From a checkpoint of a small mixture-of-experts model trained on Wikipedia: 12 layers, 32 clamped SwiGLU neurons an expert.
Below are experts of layer 4 (counted from 0) of a mixture-of-experts language model. Rows are named router (the router's row for the expert), gate (a neuron's input weights, with its number), up (a neuron's input weights, with its number), down (a neuron's output weights, with its number) and show model dimensions 0-63. Each number is 128 + 24 x the weight over its row's rms, rounded and kept within 0 to 255. Numbers have three digits each.
After each expert's rows: "gets" lists some tokens that make up at least twice as much of what it gets as of all text; "comes after" lists some tokens at least twice as common just before its tokens as in all text. This comes from a sample of Wikipedia text that the model never trained on. Tokens count by the router's weight.

# expert 10
router:167146120114124123120125134144140095148131129124111142138123127127093167129116129154146179118102165120138130154121074145137142196132115138152170096114154120136123154154117143137100096128157101
gate7:126093095092128151101171059085147103128157149117098126129099107148164124137120126111117172129140172118132131131153103158135106138131148149104128148143173129145084124134109121137136111140136106
up7:091140122059132085094116138157135157180146140141136107125142132135122099150111170129110118136151103163098116163127144108132140110126136113092093146108126124142173105107110126126114147149103148
down7:163089109109148131072112127159119170080164103122178134101099110139140142137106169135135148106076098138134160114107099160141118118118148099099115137124136146134154103141137109099134126092097162
gets: "20", "19", "2", "1", "3", "0"
comes after: " ", "–", " (", ".", "-", " S"

# expert 20
router:101145153168157122117098122145143141120128127118130150062115125105144137133128156149117141158141146131126097162134114136179131144121152157155107145135166170133151122151112116140107090155112144
gate2:090163166130159112114124135089123124092137189086141157118131124102129169161176139121134120113151107149127100160148114136128130145112136114182108143126138161145149129119150154142123148173112095
up2:090148144106146105118111133124140157115147156077146126106137118125133071125173165102098112129145112171123105171155136143175118151128139132161109156133123163136130138161139153142097126180081148
down2:116061114128111165162162148090119120141134100156113112135161154100149108090142138120124091155161144140142125111088131140123141117157166093188120116108125128152149105143129096172105169159134089
gets: ")", "\"", "g", "er", " g", "s"
comes after: "20", "19", " st", "18", " ro", " cl"

# expert 12
router:153133166092102156083137137109166110127149149127169130150134105096106153168170134129121159112143150126161109140123161108108150111098087095139104162119154144141144113093095134103149104083109127
gate6:115128115115100140100170118142168123153165098075122125179194126135169159189106116125111131093130099143121119147131118111131123118132129103122107145110148121098079062149121140123102103119119123
up6:179140103098143154072110124140157123150148136104193166132186135139142150168093099138097094096119142121135136130133086076137155129129125120152091119145176123129103078086146148068110147119169135
down6:138103147133121094132129161147154155136147146107151096127170118148138120141133115094067131142095151136158138148152127139133116137122102087126137173164083145127118152163155146122190146113102152
gets: "–", ".", "%", " on", " J", " S"
comes after: " |", ";", "0", "1", "|", "2"

# expert 60
router:136159164130117147089190149148111131108111156130088098102080106116105166145148134120150141130130118071134118152161112123146177137162128064137122146138124135118109108117104139119136111124150152
gate7:143126139111118121166131125161112126126116131155129115098144147125076148153115112125156130183102104115106093125100151131109104109120187130166125099107154137126107125163152109113100099123133125
up7:104163136120098117190128140122138100139105131128134152117110123153095129142149126124113121127125186125115128085132114156091122116115118123127111117108123200159154113132108157152126110146124160
down7:136121124095136156137118111111135112142129103158119125150132142144121145108129109165131122179110152130085110147130106149144111097157122134145157180107146088156159180126122110128120092158142148
gets: " S", " M", " N", " D", " A", " C"
comes after: " |", ",", " A", " the", ":", " of"

# expert 0
router:141116128098127133107122115144128101120127163080127141161083150119101112133160120167106137122127112068118072146155090140148144100141116136130138154170115094120115136113094142129131127119091118
gate2:138133156118146124069088140155129149113152117120097115129107087113151132178149106142114120126073134068093091109115097158115128101147116123151120110150121127121114107112129199121134134134124110
up2:167138164141136166106148149126130082115150117157134128148133086112124147127156116131123142138114100105094094104097103138107149100128145109154121133125125141085152130100092173151162149092132096
down2:133097126138115117083109121112085142136143090125124165092159146135185096098130123122121100119100129135130122127104112149103140135078116123132159137148082101156132105107111170113145112121132124
gets: " B", " C", " a", "C", " c", " S"
comes after: ",", ".", " S", ".\n\n", "S", " of"

# expert 27
router:160150133159125108147184147128171123127137152095138126145102127079151143151147125088102145086130134105120125206129119121105112166126150149131143148125159135084119107128125144112131121145143138
gate0:079127088133174087139156168074160123136161136182122153120115117128107123111155116118140127120114113156089143101086111131137115120150208115146132121152159108106140121117166116170115111137124134
up0:097120114121130137141185168113153091127129142132164116135135135152080139124175116122186137088123125112108105162132137149086169115172154090135135108163159095095155129113191133137138106144131145
down0:103177127077130139089148098093135152114145115128121121135103126122116156132113124131126100083116123096136128139146139149116152097142136086134136125134098118088103110158085128061123107144172142
gets: "ic", "c", "l", "h", "ap", "p"
comes after: " P", " p", " T", " B", " Ch", " ch"

# expert 55
router:167120161162115141130102110156144101138116154159128130114052147074126136163141152150150161116094124137139143179111165146111122116084095144161140101120157105096142131133123181146160137137157140
gate5:126152136126128125063111102121093108157119170069076135144139156125141147112128144116095131136172162091118117113124141123116090110145120097151111129119139167107157140153099150114142155153146114
up5:171125096137106110161148083133119126149117143064109135157118140157108133121130082148103086084122136110118124083149120128122145133134139092135176129143137107150121142121122122121143142140122091
down5:097147152154116096111119159105156123120118112159146098084123130098133165125120158182128155112099135116110106139105120122135131137139081120128134094150121147140113158139126138131142120159105195
gets: "0", "1", "2", "3", "4", "5"
comes after: " ", "20", "19", "–", ".", "18"

# expert 47
router:132137129133170098132135116155106092162132160130160113091126094083107134131105141146107140101135094089087140169144139146111080142098185100146146155134157131125129115118141144124147129138132100
gate2:085091104129176126120115064137117120157149169091133097103106122103144175139156118121106115091122164139136111146104080122117087128142106116130164136121160148173095144078125152170127124141132111
up2:094128113104086106111124122128113093170140129112141132096088120157121167134088154115113109082119099113148123158139109134103082122132131130125169149110166133156148127086150116121074087109151145
down2:128111145155180137100106113171111137144117077103133126146155118128120126108137167148144076110138108137131137123086097134089127123140136115128148118143097110144099120081116149108154139136093138
gets: " the", " a", " was", " is", " he", " The"
comes after: ",", ".", " of", " the", " that", " and"

# expert 56
router:105119146114135117079177104118155100117137120109156136124149164114078124144142130107084139120172134132100142128115137140118151184141141143119102093136137128171096148106132110161144155086143126
gate10:152142116126107148156157128103136154140153145089162140157122140105130119116131130113151100112100140158099118124141111099094089135107114114118167188112157161155189120122142140112131087077126132
up10:097114116122139098153158141118116139110127136097132116203141122114130127107103117102146137135132168163076147126157125093111105105124073157140128118113107141151181135063147179166123084104121145
down10:109161151110125104117139111111148120131122163118136149089134111102183075165105106124126134112127129156130130123116096157131129116161140122124134099127143117133118176122136140124092150104155117
gets: " ", " s", " p", " l", " t", " f"
comes after: " |", "|", " the", ",", ";", " a"

# expert 13
router:142115105103113107111164091170141084163138136124127128102128125137114134176154167101127141127168105108162118122094141147129147131153112113153096092139122109152095133113123146151143162085128097
gate5:165118121142120136119160124136112087163135131108117128120119098119134132160144103152163143126129148101145099149145102118151139111121130092138118111144147113063086112098103138134105083124098061
up5:148144084135090120152147130116142076171118117093088111130159081145159117165134113179168119140125110089139110149141141100142106101116129116163132140136155130086111141103122155094124107114082107
down5:095120130102163154168163136151124148149114112150138115132137059104137116117082140122139090144114131131099133120111129113148177139083091140096112107141104121140134088088150144117108128087098129
gets: " ", " p", " l", "p", " n", " con"
comes after: " |", "|", " the", ";", ",", " in"

# expert 54
router:138129110126145109109152129153166120146093140106138188120096133124066144160129127124086139139148143141140112119117105146132145154127178107149084105127097133146119129098129113163157156112118104
gate3:127090172107122121146092135120121122146122104133146141143154107103151156117141137133130139137087125131122125108133117109139098073169084141159175132089132091111134153147108109171115130127113114
up3:163059125127171131123092126108135096122132138135122115111112100113137143122089121140109149116111141107137138136177126136056105097101111085117137153130128073148150156129140099106164118119095156
down3:155085131158124136138139122127139075164149107171127107128088159103159139165101152194120106132130125152138108163134133105109129124116140118143109031141113129141089153130159133172134143108113091
gets: " ", "-", "|", "–", " -", " such"
comes after: " |", "\n", "|", " |\n", ")\n", ";"

# expert 19
router:118077144149167104120188147097119121144135100125075078125067113142130145099100123127112094101153142131156143166130139083154169146139091141110116164168080121160144119120113141114137145140128159
gate10:129116168126149139153116121134135114091144113089137152167113095185117166131172124134132144120127129130100110146167135101118121123132152130126142135089120178169102118124132141129118101154116145
up10:130103117175141161158132101104117136136153128131141126176117118175149147135117103120135138115144131135156132138139133112083124128139119146137147145105130159130111117153138141122107153154109120
down10:147120168141096154112148142155204150153122143113161126100159110160102147158071132104105113138153140132114084123147125131125103109103143146135117102140164111083142134115183090103100115159138127
gets: " B", " P", " S", " C", " M", " R"
comes after: ",", ".", " the", "a", " of", ":"

# expert 7
router:093096104113142161095116132123130092127155131129151163123135183072112149119102105154148145131124073141133136126093115086138085091126133133132096105126146141091145143115135128096124126116135101
gate8:136058129075105135110135106119108131129123172107120118136147102120078148105114110166139156134153091131082106154116126148156101159130147110110106158117151141083058116132120114092162130134143140
up8:142099123110105127111099125150134095098140141131148139134144082117128111124118022140136157109170100107116097160123120140120185135154102113122117083139121160132119107144151145124142117131108091
down8:099118100096117151182140131157107178118135134120140105134136118168106150149149122064097124152105092097139119152140130131144133165123090183144150136144146094139126144091161112092110092134132098
gets: "a", "er", "ia", "ers", "us", "o"
comes after: "20", "19", "18", "n", "o", "z"

# expert 6
router:137123148118128134083116142128162121137125108126131134099143136085063137126111092130112127156157118122115132113130082100119133131141128103146152120135159143170101091110139140165167114166146124
gate4:126099146119100115080128103183153129175110135143135140110113102107093106175116136160111146132122113134115148137148126131101119088093146156190134130150114131168141063157124120103099129141140169
up4:149101131144112124117108093166157138148130096147161170135113102103083116150146130164129133112146151137146119136102132130129141085121137142162166113160165109141142108152098119169087109153104114
down4:150085111139110130085150140093099127095108121134087124118100117141136087112106133163129107084115127096141133156089143132159175114156129136104189081143156116136110125122119121143107165118145097
gets: "re", "th", ":", "18", "he", "19"
comes after: " ", " (", " in", " E", " e", " con"

# expert 52
router:150122142139155148136101127111176127142125123145174105159137143151110159151161113155140165134122136087135130161112084146113102118131095140123108117130138077105113098110127099135160123097104141
gate4:117115099131169127068132129187128120129124132133118122139140145142124159140155121121124153098119114169084116099126076072125087096157138115123113136130173163099133117118157138106136065158146112
up4:145131134159138107147138138062148113104102118119186166184123118121129163116161158087150159080119112147149116123116087177125122129172120136143128112141110115104140118125089150100108100146102127
down4:126136148141106177131143089165140126162151160124116133083088087137138124126115163112111134106123098122056079103150114111070135132127106127142100133140132149126108087139135158112169106111135146
gets: "1", "o", "0", "2", "ar", "u"
comes after: " ", " S", " s", " V", " v", " T"

# expert 26
router:119098077134113125117144131123130124112170140106149109134088104116073157114149131090119161130108090117138122122119102112116124094118109095173130187121117111152159131091151148159131130126157085
gate6:147079130144111131131137135114137135145153158087145116140143094112142178160127115074080136098114118121163136133179117126138125106108103110158091175145141119136152134146148173148145137095150114
up6:131119112127142105120121136099137149134137165068138121156142101118144121149118140077148138127122104147126156100158155107131115123084105110142081176171142114139147123152134136166142127093137112
down6:103158109112114141095114127156140159143122065107149078145159092112150117123121091141077102088168150171127133105140125123155111161130117144148145073152113095117121145136109120122070142119140154
gets: " c", "ad", " d", " C", " b", " h"
comes after: " |", " the", " F", " and", " a", " of"

# expert 8
router:131169103156142121127143098176145168159153150110112114124111134108075142164139096138136165118130145077136124203162131142109119132110115122128140135127148178129153137139118105149129117148084092
gate4:116131082088168133129141121105131123124120156150101130178140097106109156127132108148158163099113109089138109166138084115137120174132106093108153157143147201121158112140159119134107148122126126
up4:086161097069123106113119123169097105161111155148126117136098156112102155120173134169118115133118106080111118113114107108118118158140151099133168156131139176112120149144109093142142155149094117
down4:140129122148158106113123126112188149151106142133140136139102113167131145115141153142159122121161122144149127135094113155156086135182117107108111121135125131136121106120130197105091167170112143
gets: " as", " by", " with", " for", " was", "or"
comes after: " J", "ed", ",", ".", " w", " h"

# expert 40
router:152120088120153130093150108136150120147127162114173164180128139132136116120138121115090124111147113165121135138159119109135116104115128116126144123145163137117117067088128143133110077097141130
gate4:177123150128157086111121128135137158108140144148157131162087143111082133118107121139135121127124141141151090157111142159171127139194149120117105121173154138125111134128154072151119105119127124
up4:155102140099175100118116164092123162129167110088120122142115101116108152070155138093125129101132158106156114172101131121160103092192107131114121135150098150132091135110140081143104101134118109
down4:095119156139142087121119094127121144129131119170111117094128143145139108082133147094148104126114134135152119128120152107136133145147126111133161179119103143133171103123108093155180172096124128
gets: " the", "|", " a", " The", " an", "'s"
comes after: " |\n", " of", " in", " for", " as", " to"